Below are experts of layer 5 (counted from 0) of a mixture-of-experts language model. Rows are named router (the router's row for the expert), up (a neuron's input weights, with its number), down (a neuron's output weights, with its number) and show model dimensions 0-255. Each number is 500 + 25 x the weight over its row's rms, rounded and kept within 0 to 999. Numbers have three digits each.
Before each expert's rows: a language model's description of what the expert responds to; "comes before" lists some tokens at least twice as common just after its tokens as in all text. This comes from a sample of Wikipedia text that the model never trained on. Tokens count by the router's weight.

# expert 21
What it handles: Newline tokens ending headings, sentences or list items, like after ==Death== or before "- Family:" in taxonomy and infobox lists.
comes before: "-", "\n", "|", "==", "The", "In"
router:484510473495483498505522504526543530506475493500480509501515512494462510503532503467507470531422524507474531483515528500466480546518504495497500477471522532540441498473470540515512492492478493498469496467471490501518490482519507504498502486491540502513462485527494509526454493463494473491477522492492516500456532535469541486513547484460498514496519497508504495489438478481557514500485522486540500500503482471543498513470499534465490462537470535507490498489504503511508473498503505489488543490512514489495496495541552521500526508527415485526492468503533454511513505495502509460481587503483480485479531514500495490512529461491501504550461539497499463500505505492518466477482542484521474474483540495516463484504481493479478486457477464495466526528409481505492505479510499
up2:540476513494517482479509515517531521521493448500503454477484496507522483467533457466526542477512457477543451505484483471528487492461475538465484488492466469465538501531499495501474492510510459476530478515470467524442518497485531452496475481549408471500546513509523487484523495487497515458487517516477482514473499490596480485458501519538465461558513493502526517512511505512499512522489463511518487485480526522467485492484512477470509506477521469495514493513527510466500489501513509473488496480492460515493480532517475508439495467464506509479513513477490475503522486484486519530527490531503475490558519518472497471478516479507514493503537464496487525518458503472470511499496487474505478541499492497498502488497476513487488542530511525555528505466506512511499524544521493
down2:456534495527509549517512493510498532538529536503488482535505499478489504540492541541464453506500485466501515548455480529486531476490537505500484494509503533488503514471558473489524461521480534491537505500478501494503510485513497475473422525522518468532506494508493510509513503490515473506522534531516486458554453527487499472529485495495488521477501487479506497455498463515476520500479532501505491518433464460464498546518512475513468535506500512475509478452512478497556504505496506526477514502472485493517467493500491486472503510498473521544483527542492491463489490465516487509480550534499463502500534528505537504511498515499538498491528490477529445452476496496500525507510508551500518540522533568527469499495514505499524503485495489537472514490519507466525460475506438
up3:519534511497501541464469497455493528481514474506541494548501536471476466445487432498480480519519494482481469494482473514504519461483528504507487504528485517488538504535517452502513506500523501517485533503524524453533490475492481518463473536472508524480467460516490495500535484500495489486515498490533546434489507465500448538498485524495509474489500487499445489583522517510454502504469508523476503468496516523482523515511504456542488501504479502506498476476505493498494538535531464515520487498486544488511480512516498523495475508494509514483534505528492488454481493526501487507535491474536539510520480474520534503464498475483523498490513501524557566511433506546473537525517508527498491471486473516457521505488484499518539466516516526522515521474505499543495525506450517
down3:487499500502494537489523490494483432509530521503568489475527541492527498490555500541518475468485476492499508514508510494501488495497541515495472521506533477494508530482453503513476515476471524480496493485492473500527492499550493508480501481481503547481479481498494514458510478485497492486505511508526506496479513476524521454570492480500537460515507509482476494531495579504477495509538488526501486530507519500500513469498551463529470512516476527480494490513477533486511500492522494486526498524488508494516527523475524504509504499454588477504494502482581534485500504514493501524538458523500487526490549546470482544437497538530483497508509473500527553525492505499503481476550522479470517482541539517522539475497480513469528483505495447457475500474521532500498455505508511
up4:506510509513534472506456529510507512495493491483543524466468495512542497481494514506492485519506483536497525469510479520527496525478520509496516499517472506449519503507510482514471505535521484522475434521498503546491470515506524523457521495492489498475553497480539512485525459508496496472509532503486434521509503468557534499494494565548530478543508539512497505523511472450488500520465499563513485468526523518473513527483553445478527505483513503483534516559482544512479452497479503480531501505482458548467502487526482496538510500451513487470489512510472489514460499487508515546541499493510486489513567491505490473455513474492493497485513465503534505510479524496475507531480512435483490475507502491501519487453513505499573509486527517481541497499493515505512492508512477
down4:454469486484505506451537526513496534476447488519498492484522474489482487499538465511493502493509509492528469477505493513509494474465494496519517493516539494488465502509477507501516489480556460518522516537493529480476550526526476579500504495530511490534485461518532466519492482495506498502479495504506490468517519535500464497474442486538534515468478510503556519480544506496511538494522507507465467527495482486468508469531493490497508524545510513485441501491505500448525486518510463559506504542502514480478477506506476478526537500515580528533523496464498488483497487480504515514485440517507481511487498496551493525537516515473463503484481495525497487525499539461493523492483489466488512494498529455499517497520532505497558475575503455469477511474516522516480484509549513
up5:518466472484466485451529531476476488501445446475516532481503500471512495475417439478518505509501494510503497441506515543508488498496452522471514496558488499509565504526514522512475508498536457510485519496497529457479477494513498493520479519503481471452490498488517496504488497542535532451492486494447521503484485503518510482459499531512519495527524523533510530502519484550478548496473502534495473459494520513485495526482486503504487485494477544517479484501483488522504516516532477473463512536509508497508522502498492490504481503506503496467513515496487481464485502520476496491476498510516516489576516492521477530487501485504499499476492512485501533473424505457466539520500496548532515537526472477512502521464471463516518457502528566466473523466491479552490512519493501
down5:479515534486513499524488507498517462489532536504524490488471529516505518511486520479463477522446520501487497508474520454510512490474495506545518494492538493530466533471448534543531512498503494492512478490487442462489527474519535485491520515488498542489479493527508520521486516487496495490529504464494521523499529490494496515514457516464463516510463479522510514516431491449513484519499479529529511508514494453529503473506493506515491516498535466518507505529522526473456472478466500444498507478508501515497541495486515466485488503487481487513501483478565507525495515482496550494522572483532494479472540561520510491531516508451527520486518486504473506490461503525476476500442547483467475492478529496491443502464495521456478533515524452468542472476441511476533485491494490
up6:488521521477485505467492522492485445474480481526519488530520511469476490491484494464565554487500489506535497499548489498509484510482520549480519515477525520461513513505522497512514483494514490498477486493494483526544447500454522495498497507443494455484503473442525438492495543531504519491477466452504475479505489486534491511483501503494514514460501538517463509517496493514523540515452489487468479491505514566501476505496504497503485512474562449501530487564514510508490502488498476468549515451499529503460506489462500505494466505467505570464490521480474492477518528458478530516510481503493477503541493453495496505492510503489476497481472500512491510473479419482463531450488513485510517545542519485510509506491537499531505505497485519523487519490507494471518474533542505
down6:476506463458522468520481506515477480509516526493516513493530545506442513476491443509510476496432517481499503475474519545512474522522538519531501521561494531494488466493508507498474482538498531466483528499521475501481494505518455507473503498495574506504480500536481520464528448511497483500505513525497513509521520558502475516493492511491492523465471469534534483435520511519507492491501504494441534512498471503510532525503475529529541487515478538485525506489496535534516464491498511479502514534539485515495516519485483498478493460494461490511485449524464498554508505513518524492536521530482547497460502507501522504452543478456480470480485518485498447517538461502531513540474517508494505477511511476487494451484451502502481488526499495445514484533477493507539506511491532
up7:529447540516550502502509479464455484528466490507512499517449534530508524469494498507470488497496507500504471525448507513544513515448497499443459513468454458507535492509534481515495509524560495517506498481486526504442556492513500486509503465526442518464529474473507484532451494516555456530474523534521512501505505494533495518492493516502499462531497481489527535527486516490485498483467483517487481487508518512494452472505535520522492487504536504481497501483511492450449492493467476536517500499478475524480481551540495523533548493487499481483515467467490460530506471482497519520510503484525481467531487497522450521476500468501479537474495486486495496493461509513477482504492496510475508549521500520496506506466528473518508551516517538535521512532497506495524448534516470
down7:532477494483505453482506504523536509503490495535477489476509476469485526498469493459491471511505513538523498494517520501506468518493498487477505547543470492474484479504532530473505512542477531473493568505540491488472493461480502481503505499457512489512460537518498484473488480455496474469509431484495497502524506507497497498513504488488479515488549515484493533474506487510487479482533508417501584478508510472466528481507523513488480539492489517550469519458509467524505480523500517484493518506547518490469508490479468487559467491478492487483484468521491519496462533484480441520478487499515521523511492477543543509506524491483549482488525491469544467495544481532497493549470484516510521516445468456520468486525518527509510481518515477508470532505440473496484502478526503
up8:509510557505469463467487486488533531515498499530489446490502547472503503460415514524490478460502467547524482486479467513494490503513471486502507510529488504446528509535505500511476489493498517539510444519551526539507543495491504442472475519539495500494550510522528498485513524510510472516510510482485446522476489489548475515519505549517483484532464476476530502531483524484471475518530480476486518525503537544519498505488519496509502510499514504502524490505479541503490476443495491484497520504489515501497547572477469478466497514529505498536463548514481488502460484525525474500552504502538482486519467510455516487499473518500517522484524548512490496502480529549452507549503515530510549494483452507512469517509514480472520502518494518502502512485513497502477487466473504
down8:495529466518484501534473460514519486542498480538490480505464473487505446513560480485499496546505495515498493505510485486514476506493475498462493481482503526554523541533525513460543504522509472525475480535520488492513494472478536460522518512506492554513531477500493512513502509483440521457477434478505490477520517494493475492517453483520529515540491494485539489498500496512481518545556485517523490522421505478491512484513513491522534505504516470503483529494462521512541524518541497499504543476472526486476500477475535538499490495501548500493485515495533490492499470476504477485462438476489527538491492488464500542517513527514506544521536546477497491485511539469509488486515499515507441481497481486496556478508529505512490471529513502492500496434530511486497505500565513
up9:518497507509510496445483502475514487503498469487536484514494503463482471472459482477521485505505449534507489460485475544516486496503480489487457510500457527448568494536529495504445513475509481544506513506492489534479487500486500529478474510499519487467502485529496421519478472507523512505443501492488473481484484477515509518498518530482487488485486487534469486529508521533491501510478523554509480511564515509518491538493518483565507509509519547503515473494525509546525529467480487500485540512531509519515458503509502486492458493534506500494503505535513464451527475548507464520506499509530498510521450498505466505489494491496529455498469485507538524487495458498479512495487523508507539522519442464504514517483539477536526494515559509526535550474504454515507475500447520
down9:485520513509492491514513516522515435544561504510539541439480537529507490546494489487510522522508513528490517575549528462489515488485496498520527525480479510476493490458505504538528500448530475471522474502484517465537482499515516509511514459467490524503496496491463528501540486486483501502538500459498489504518558492530513479515470458488493472461467522503496483538482514465504529480502483490454507479447522529559518459478504465459532489501456497549498510524491527515492458488520505538499510492480534527512518514470533511501515518473537492499506494479534532543522503484503510532487459510523502488471542501453529509526525519525468520499487504516461466491504513506475520517525513488499521474523503535498497522468473503508486481491441493540517485486481474482511484528511547
up10:508474530475515497484508507458481495502511514494505484527507517520511485502484535512483495499525507471524495495514478521484513466483470508496517511477467492499513601499520491494485494525491508516534514553518514508532466527451497472514456538496451538483533507491499504547532487514518499513495473482518463493514484476505486538493459505496502504478504529475480512520516524515510485470514470496494503473523497521455472515528527495514529490490522440501498497508508460450477525500463431576540467493437500468516457511511474487492510517431505548492539481532483505501524527508471473494478499467506526544504501471514512487507479477507487520494510491490508501483450534522500519501505483507472520528501446483446531511499544502484504515521524566538491571489525507517491479470511493
down10:517504500520482513504542481531493523517480470545544476461497494470531460478504506482507532536528489519521533530477517472494485497513517535494492518517516520518508504519476471510546530483498503532498483485516494481471532492519476496468471456494505510525507468487454501464496507485530481475514485510507528487514515484513456483500485486523512472526512487554496513530540533517508463471523516517480504505551509514513511494495506483474462480517503493476457466461438496510493471470497495481539503438463499537499518529485484484478510530494630462507489503476547482514508523511507499477504435510496500450501516515511474517511426520497495502534552513514509531530479502471503499504498509485498575503471486537511484492509448489494502513518504487506486472458465484508490489522504510
up11:499501478485489511459492530509490526488507484518515504497513482497497471485488490485520500486520496452483495501536492445520506495506507497470525528530488469493491491545529493480494509535481542512544505538531489472470534508497510496512506501518470535486497540474526495533473538493565533492520470493521492416520538504589477478463492517544508506476508507499488530520521518486454457515495478537473555470539532539525531493509502464505518491518515439510470513487498482466560519544490515507538500455496469488537507499524492527496476490511501515490548497508477493545519536509456510522482500480525539509490510516508516542455505502505542463475565528493492504524459538515491513515501475507474522515499494503482520531481496497465508531523528509520532504499501474527468480491461513
down11:516498492517491486519513506465502514520455442517466494537500494478529502451467478478531500517466528513512494516481518490484474504509506464491521496488500495521494504506507504503514503507490488497531522506498505519477513508506534483551490491483474503478487517457512468511490520475455518509456480478489480492476507537497489505489506483486468501490506487510508512497478496485498496510511489486518486510495508473526493550487490512470529500506504496547507489494495520506494513467506505488502504531467473544524488518510553536515487500481334495509524501492507502498542520526460514504537690501492475507517508498504506510510501493480506472528495495500528536494510499494508515477501505501500497497508512489483492501472506497518471495515479508523512482504445475491510512465517486
up12:498493474469485494504491571480444514517489491484496494510494482509514464510494483526505487445498523488555491515525455437536517479476486501485473526521483480508497479505480518471481512494504521514515453567493494493488492495449542482528494535500442484467511567469541535491482486514494508496520535500476456465512488503549463518505460521493506510486477536515513519520501500486479498494550469461537535490505590538521503504489524498501491501525530476497507495547497523476529482522502524500521500516464509461512480510510508447484482506502503536483493502524516504483485503515474468488516507482522563492506520540496535498506491536502506514506545461493523502488478506500472518559497455506491536538515488484471527521484528543450497548541496502497510480489500482515486523500482481
down12:515497459544480515532513460518511502497481501463498491520478524473515487459468518500492481539451526501511482506517502520477506513514488464511487484490498516566520502483483477489552482495503471494507524502537486497519487525505488472484489494478484524475476514537477468459493490497489513510506484480493501505475504547512494499487490486479425496526514487496526516518487503503465507481505477529507494484458451470505507492521506528472520493502495504476518557490482483502520464495518499502511513514472488526518508523525517501534482471477359473519501517496489519480506511530485483524508666505511479490524503546504516478506543465536487504498503507497508504510498484494535521493487525505525496502450504516484478518488507491503501525506499466535511516478477485534500482489520510
up13:504505521525423510457512496493485518497563522493515491475518476458481495531450511520487480520489464490541496507484432498510508514501456506479509531496490490473521506533498511490523499506493498520496541547555561514500503500465524485490457506547465526504523525507493529542532538484518527503516508514493480516472500511569485514468500526514502449524501499460498490496496550540461530487485511496501464550545527478479489516491498480476466525507476488444491508478457540480516522519500503524521515490497506486483491585493479477500488490488498474502474537558490507503470482529498486508515499521521517538491504490509486517499498513490482546521505499516484510508496518568469534530486521532523520498504492514508494514489527518493479458473562486492477492476498530503484465552476522
down13:504513476539469516471470464510487466474481531505474518463475469505503471506496489488504501547554564511486523474518523484513484505534460478473533475495488517517469446501481457452505466499527490485497471490491498541508499516439476468483501455506532476484497526443467492538502526518504470500523504504515500529483491465512518496507516466535491538521475511460491498523496482494518510528485480512501492546494506495482504488519487487509525536482558507482507508512471468522520483483481522525505550503523487494516541458544539495482469496495575513536474468478528547521482486457491523514470466487511495495524540512457507504519478499514493432469517530546478482481485498448476487514518492503548470525476487490526487455476480491490548525510477513490477489486508450500481497503518491
up14:481519508471522478443494504464533445481472491505508484477476457513503507486457481460571519447500507492494501501517486540501493473485474518505499556497510465510560509476538507515475525494517479527487502494546499507495492502452487499504495525502510542483518475485537451504479494523566521527501471519521485515496487497500489526469492536569482487463519531494515533539514495553483493506519459512509516506471513529471503541494520494540529505476479446522474517498545484522475471508532538472525537535519467510467541516496481493508496510512502542466504467523484486538472524494489513501508488501529474563507465505499472503458506496489534491489501522515477518469471486496478513475485526534521476534517438496492534503455502507473497488491522530476520519534509491482514460475511508
down14:506483497520492516447482498478441488487486583519524471468508499505531495499460521491461510503539512473509477491462472530522464481472496489493506477512477478529450527494511515463559501519437517481474494503502503466516458448480498447481500475488486477521513500519472483506520463545507511516542495495551577496475549576492498563516513487498515520488494501456494527517541473501526520537532508521526457489535496464463511515484488465492500461496524483452539483526489501501516518481482520488496490515482480515524496510484509504478504484531503511508507507458484478512529516501506517496546476526528521497506538515550511505490550528514498538486503516446509477505491497514478495479491515474483535497464526509482523501490476511518505514506502491475507519507445496477543511520510516
up15:547485524512515497486463523514475502483540456552532517494507509505551506485476488489478499505492491553526494499490537491499484478499500487503469515486502493528542501507516477486508513531550469477485512473486467510498464497514501455501475511497479466466487509473472423503534563500468527505491463508480504493506514491535500510498497463531491491490536551519471474493505475462510505505468494494510519450539489550513516509497544476521522518462472496500522502529497492495468542485512525522522502476510545510544431513524518501531470519511510481485527512473494507525491545535479536528487496546527502487523531491505471518421495519524543457485496482507505515525463497502506491487496511472476468522500502440495533460488493508561525547514465522509490457478491470536478505523518514
down15:501475492487485531479474483450478491494491459497496506529501504492485509495460477494528457476510486462491527505455504529470464513555475520463490485535506496505486503474505518499449524545503535498516473475506552483502565528461524531490456514534473485514495506522493538468484494537509514522436513528503508509457490478491450490459522534531505486501480459486494500487556518514522508505494531488521486515516470494488521512487538505507503486478508461514500465497455472445523522526447464515532495464473457520493473505515508443521504497491494468505505498493507476466467548513493481483480543497499526484517475434473521505483497489470480487530467504505560505455486498535544494535509512477491527501492480521515535465518504522491512495460501525456486488487507495472486539468495468
up16:563508509502492495412510547495470495497502490524541534494493494524512501511509473499507535484530443514487506462511480521511520483451502521513511516523465511489506532519545492472526495485526491508519520490555509488480449531492491510542496486517493513503505529489501472509503463541488480501497505504503501492538503454575442525476488528526531492494509511518447476558531520520464500499496488488484469538486480512497510522520517500553478548499469528476497458519492530541496501528496520554491510443498525516557497487502509499493504550515543522506509473485492501521536484510550499508494450494499507554512493468505448498479484516491469474503523522509555562493469478493480477492519490518507527515513455508474517519485491507476526503473533483511477477484514532516505517484512502
down16:509472474491504521480477521498524461486566504533525466506499501494518471505520457507519547504553480513519513486518476475452510457479492546508454482505493517489495533506514487456497467482503486501520504523461502459477481531515509492547509497506498507474505532476519512476539496485513500481489480508490492528542496523517445502516472520490537477522520537491495479512540547463478506483472499476496486489498509513518507495496483498489524533497504511468484462493509511533506489532510539510507507514485506515506505499478504495497492490511623526487469485486450509490493488468506462496489365475525544559509529462496468523485455519507524510482496512493507514488493500500460530494531512505480486510517455522509540509513516461489492528495474467499482469474498520520510514521496493
up17:528509502502526527484481492517519506489517489561510474472483495536555424510483553527494492457513505508510502462487473478495474507456505471454529508503502506499496491522517460401516452504492480465522491506530476459520495493520511478462492523480462546477493505490514499504482528503527505515503526550532511512514506498518483529469464499517475483509494502499505483516502496481481503515536479488504544489532489512504528454502495514500508540469487490520516515483521483478548528485487449527495467493442490508544465487504456523487523496473497490535509511471485503493468520501502519529497508508545491481532505500477493516513509508554504488455495565484488511453485467494482535509501471502538473514460509538439496505537507476488546509542507498532527516511507523521468562523488492
down17:487491521475503465565525499480514487517479489501480497500508475479512524486513470504511487483404474492512486534460544457518500522496484482499500499505493508507479497495505499505524492515508484480475494520467503537507525494531482501516499473502482494488486512511490490499470503510457522510468516502470490514487485551504491474504499485489513527481499493455482544521495482531508516508520510527527495532484460477516484514507510513521481498471514526501501487469498535499514502514495513474488512500476513510532461477518534488534507496499339506491546518488510500477500474536500507494515630515498490511505463511468503471522525507519552492506546479489497507488542536531487505483516477518476497523508509508482489481493544474486478488525506480509503521525450463469516478454492484
up18:531475484493561506467487522515456501501486467499500494505497550518509471485527482509453498490498482517500538490473456505531509517511462537487500500538462506468518494525508489482492504504500490495497483497468492553470480512513544504555494492522501505480517474478545515523512525555550499459487538493478513526479504496541490556510495494535506498506490513522506564520497501519506497497447487559491525524495511583517483501486494473534510512519518482494517488500469537510520495511483483470478497482458512511474502479503501500480485486502501517475481486466506487551521483462424470480482488483504543519487461503511499503451508460493528484482479514497543523429524511556450470495506530450516503530524493508489481509465497494506564523482524540480535502512489480499468500521486497
down18:465561550471492498567502538498504496497475502525526488478473503472493503518501516467509508472436506510520511502505493504500491548509505509511471495472540481477486502448474500484494520483506486508512510524543542457535514477503502499496542496489477486511496495517507480483496511440450507464521502484481496476499542486503546493507510528495522507472496485502511449524475515475537455508493504516530499490518517457480522525498522491489524483510517471586525549522489495513443476485468484515519524476508486494469507491503522514545526505462445460462504516548480485465430492536518522494501497538488487497453526489480488447512558494493478473487478479509520522513499488523538493474506524505498498481489536534520490492472465483483519471502535480484480470485527509477476468510463550
up19:539472496511501496453493540466488472517535490515524490559517490494508505539464513541475506481498484491541450480483527509507483498478482508476496447509487488504557528493523479470468484488499492509513533501490496538505486466512509508461422520500501495497487480503492534519494491490510504506467490548521476532456453491521499532502522509495485454489503458489509482508489500498475518464494523502509489486525486502470500488479479446536521530485491493488516512473551524498527504478447504504480500495487458508500473488456434499502514508476505500477502500520491497488537461568479515503516487489558478472495484504526489485496499424520515524457443454499504530494498469526494524481510523516538497510510501479512498474528532463517544510496491534517566551473501484523497490510439534
down19:509505527538489452539502524454486514542493517500466520536497519519522509510476528510519474496503514547483502545483536476511490498492505464495531548487528519503495483499495488490510504463508463507515500496511471493487460524517462505514481516472492535485467508513472520493461529475458516534498479456490511510448527484510492481491488460503454500473511514515488503526478502444504513512488510519494450473508492508506505497490500459485477472525521509493480495497474466528487517516537492499496495493467482514517466478549497565516483528498438478473528535507513479455526502525511524567457525498490499492531521511496502486537550502509510541485463501508488486514468515513473480497494495484487488475450528488516499509486499531552470476462463482564493446550481504503496544481424553
up20:513517510489496511483508563516527487519515478526513485516502511547491442484484462528527508530516522497549471485475507489551503486478469513550517523495404467483531494520515485544508513537529466530482503517501501477516470498501501494470500453518484513441555469480493454498533467522516466494514503464489514540497513493530500499538471567502475509528514483534482486496505534471502475548511523541496509466548505506494511471504526484490483473496456514472515480479454489494482508504544513550508467470433503501499486487493517523489457523487515484503510481485485472496498497523497477521521507515518516510540461490500500500466513505532508475492514513525531507487446524517487484555495522471496542508507432460474513510475504511510539500508484473517471516481511491532488491520505508
down20:525500512505513486525512497523523529501501479517494509491477516542477484480450485489518562446511476535490495452508507511486477483432509533474458542511493483497444481521551505488536482471466542508491474485486518470475504484511544507508454501529507532533533518547482511515538513522509544529516519543467490481519491505534503525501546476552501473496518512519500488486494480507507485483536513483493451509526507500504457516505494478458524478488481508543484478483544527507511489506508519487505470480525494515505531526530491540489497470487538463480492512525526514496544511518494537470504488509510519479498516503527484522508494529493520553528483514460500492434502487517544458503500491508539420504484509520489458499495487481540488531484519501498543498514443532495516501534474450
up21:497539507501499473493510547523461466523483501502501523540450507535463475477493502506495511502503497480535471567497485476556491524510528500526474524505514487456541488505480512528497512534498508500492477530523493469543528469440482496472458473496436465491511528485495525469518465476508482522505519502477502477536487483531501483537478550492519528531491518509498517538493516473506510513499526513481528489557502538508498499500545489543553541472503517495503499522520508434501517498543519532496509457486474482500437500501504453513487543502508568514478509516520488490485536508478479503531501503542506478539473494509506499538473513490513479499538452511499488529459511522480523514510473535524523472506470420479528500510504526507500497516491501474529501454501504518487521508489466
down21:516504491525493484492502486521511482503530472525514445450548506512536515466478526520504526556512488512477509482496522492459467473518504516497490542484465503476508507512492511490524450505499464460546501473544482499475469524485500456507493540466491513480519508504491466466523516552508508487497518451485527496488525530506507489501478489502507492529497499483496515557501473437530515445525479435507453521487525528484513480483498512460497509512458569451530517530512497496449494460527482480462481535497482494531491491501487515523481498546495465497479524488515506494560524516526492506495487458483516469519515497503496471515479499486534488510476523463546549545493461492496506508484509453509493453510473518460503502562493503498508496503468492537493511507464487493494542480535475
up22:520492461506551481462442490500473524459520485484531485521464479559478495475506573498495511501510529443480508530440492477516487494492486491456465496513504461506517570473552481504518525502527503482499525460492545460457548477460499516488495519504500490515503497482517502520504494471521512520475526542469515486478510497510495547470510498473499507469468491484477483530511502520501504487538497524488500506533488481493443497514460501497526528467504464537465520495531494499498475457488490512510480474473463532473492503517466501501553533472495496499502492478479474486470537499492528519478494510512510520530526500543505502491497481464469479428495506505510491502485501540454501490499500536505494504454505534462501501506495488472519479533537512563542550547498493531511481489486496
down22:528490496486477541503482539490545508494509488492476495489510490475539511480542459487518460510467491510497499474501509526485496499510481529484481485490454496503512492529479488464481520502480442514482520524452528541484470561477516501498490499470489543488481493488469499503433479520482469481479493437481498504490503536492470509484479472513465499512511522510471509490484491516521532525461509496498527543481526502496521504503525492493488475494500500438526471486521488514510537537499482480517523516496528493559465488524555500510445510548465496513532479465494478477486455515546465474538550537516504470496488507470463503461515502492564481537524497493500488487483469485543498498513526544505452483492505455518481481477553480503491510469500506484474488488421473493541530490486504
up23:540492517468481499472515498559484450495492480519529515477482487492528521515448493484480505525500479525483459507514491508502479484476493530510502509457501449521545468494544491524536483528510486505497519506490498483471501514480532502504496548501437495448476477471487449465495581510504526475512477504470525500493485496532478497446500547517476514487488541532529484518514482530472534486509508471529486472505515506479496536478499516515488547467505500500534484537508531525453525509477530515561525490542434496513467495466507526500451491496501494444517500544509496478507522501456523504499503525516482493532524455489495533498500485497517490504487450512512513491487450477473509491487459555480486541517484497513525545490497503501482549532508519501502469461490511475516501480527507
down23:497494518479479518437513519507493511488530516489495538524500493502457493518501537558464496526470503484498521494473504487513516509488522509504485451516524530498499507484479451489500520528446501501551509486444457525493536488544495493481493469520484475496534511539511529531469514534507482533518526517551546516517487498522506519504525477515504484495496489499486525478497501512502455568453520523525538495508478495504489464538513522477435500493537529491461489516482478472498468507440538455521506477490502492480525506498497456475509465520536447518491490471504502525499508491523523470537513531459464464497463496514472437465524531529447511483472490499497470509486510504495480533490547492545526501490482508469473457523505476509508526527480528506520483521487515502515483487446489
up24:505462497507459503469488498526463512517467458533501523492519499518521467454518486473491520512515532423474497565476526492489496480457495509459515507526503494497538485533553490527533516529505525515512516469509532436456499478485486475562493497502479518467520529451523535522501520510539530483490482490488524480503518490550489484492491475530496510480518525515511523532525499519463540478489468531459464504534514537523514530509494485540494494491484500523494487477511461492507502559496481528506478492480484511524499475495500528522493491499505497494501524492440478508473506479444497484509500494505526460528515468529467589508497496502530484430536482519496515483475522503483529534484511502524502515499515517492489537499507536519512483515501561478495519486511485561505521524484493
down24:479494525469520486474484530488490506508506442467504526521527471490479499511502523489557513487458515514499496513438511456524483508485508518540527506465508511440463475470500496530425466496485501479503514518504501495463501496450498550533507465480514468504471490471500497507488502501485538481449465481501485486537499571479507510531511509475493518487498497532564502490453524477521491529527487511533505497505485499523507487496493517532505516504481465569490452514513536488503498510485519512450527512473479571499490486482487518501545543496456476535508521459493498494526511515501486466553543520471493519487509474502491494509500477459470474535487489493509513534489502481497489448512474470485526481519525494469506520456519524501484506537505536513478485465430520512495489510495486
up25:522449519518488543488520491445472467513492481462501523506524478487494500495488501485486504499501446507462462538483520544512486490490486477480472478503486534490542477503504433531474528502510466497511484487559530530518495503478487530474478479506507527443509485463520473489499520509513547492473485529526513516511501469521478504466500547550500532479496540527482528553508502487519528480441509468486497501482526529500508518500530486532494509513483524488478465505498475528458517482484474504520520488502497495523519484522467513504504517494501504504537490519478497478494485505501485563500492502521467502488455425523476520477504514479486492513503510512536540507445499503494492493489487512507534493511432457490527542482561503536521516549461583532509475491507498532527507502473488
down25:436451501501477545453491423494464490454499538527505499487519486538499490474523516472525483522517513443468493519511481495494512504510501507474534482465482509511493523479468478526555469501513482510480486532467494502482535521535497440478511490516509450500491489523492507476545514500495516487492488545474517491530471485503494438538504474506520494496491464473520521523466523505543512477511495535510486489476483490521475539525475496467515503519514499478507518507509466514478465493469517502495509498480553507511504529465491506509529483480496542503508497512531500529458476467501509498501479479550547508482479452502500505498519525519499524495517519518485494538531501517513529473491462490471515507559548486471480491511460474473507469537523486480478535479567489527520420472489507
up26:527514500479492483473490536498499499514490491513499537495488518517499510455519496516510516461512495490508526469492481549545508520472510498464515468495474505446489493527512491515490533519502512519524451499475477529504495479501518456506485463533477503531556541448561539538465470541578497541504493536484516527494498485542504517496495477494479463498506532487527488488523555456464523488462505511513510519495499525488491507483514521506511507478506503499526512499488501489518512496446518486503511442515501505503485495526478483482523476473504464521465479548483505555489529467512491527502500480506470495484518491487492476480506453519457510482507519508520519456501547487471524514491499469538509524479480492502542457516549500479538548465500540445523521482496506535448512473465438
down26:512504541536509472506472463475481485470510479474507506478492516480460471507470512492547493528495523489507558519525523553449489497509494539539513500488497490460501482476497522507481502520486507473521498506504531470510535472507487502528545514460520513541502520511498479451496527448506503495458543507498535476525535453482557518566525541487529534485493476487486481498470545490530478509540499513493534508487515533498550482530511548545501546531515481545495524498519496553481493507497533580487502461519476501486501539450492491507519494505515460484493459505479479504476510497510525526497519471491517506476540477497509491547496471492522504513514507519520492501467517499455502471517533503531533486492514576486504500496465502523504520509470472527481507488537480522507497488476496
up27:515501514510483501524489522469450465482533528477526500540494512521507513535489485514533521450521489480566470468520521453484513496504474512504529473524501492494516526554500466490525455551516519519511508489519516518508494489484473532547472544474487484497492489479454478488553491487538500512493498533538445472528462471523474520481508509544545498467505513511458520500528504525456504463497521545490502502490512491481482495496483463499495545480566490482474463507491500526520505487510495512546482479470499445505514505445473494538550530478527520496493481478479500458519481520455521506541472489535526506512505487517480495552464496485488481444495482529506546482491499498473498471508472490475509528472516560487520510448482521491536515483486521526492512481511510499511519519490503
down27:517492460533474533521473508528522536533512513509511512454451506513503487498510491497518524513570482517498510504512499509481533508472478521519486450508500495493489478515506509500493481509526495504527467502487513497524514496473516512530487543498484517496520490498483517511521502501500494487469509535541502475517480461492470513487491499482557481503476534486488503511512532489488478482506475470487496499530536498538472489502495531452488477494501511457480498515505494480520505503521498550530540496480483511500497524507513522515518518490639472498466492458523542485495498457470490466506377508509528506505523512505422537496455463537512568507539520483503482498474508514485489506533477493477492517532487507492504486521500525508498529481487503506467489536517494488512456513537493
up28:528485509505513505493521492503500507491566497492524481506488482513518453512514486551455497488497501529547457517497501523521514507435483528481501492529481507482560494526501438493482479507520475468500513488506488462502471498511528490470446500524496485456512532454511479538510508500460472540472512535530477486480441500515463527523480500495514436538524532477523470526519524503465517493512537425473496527554515506427473473525497500506485509469481466491518503520479522483500499520481510544521467505462505490513478491473510511500500473486509525447541523503486501522501493523543514504502506493511499500520541497475453510503496503529503512491476485493514529509488487536502512550529493479448512508487510477489497484508517463521544492473460516540464499473516518441513515535517503
down28:527464492536515467505520507473543506458509513485515577490478495502500488500500487467479497475503516481444524505488494546468481483556467490498509511483504512580496483504512470540475488493495528492503500451497511507501516501499520497521496556493510504509470492493508504498480498498473534472500492506485542534491489500450494500479470435459505498497482496498488480487507452459472521483498482539529473499523503476512502548513482501488507492497519548499477480517472503514496530483501478512470508501478496498515508501539478497524481536539459480526547549489484526465485559505475535488479526499516531542545487476465483525508483485478558522516545533536485498497484512508471524487498494483530513482470517443539558531488507522545457460490483512551513520540456513526502525505483502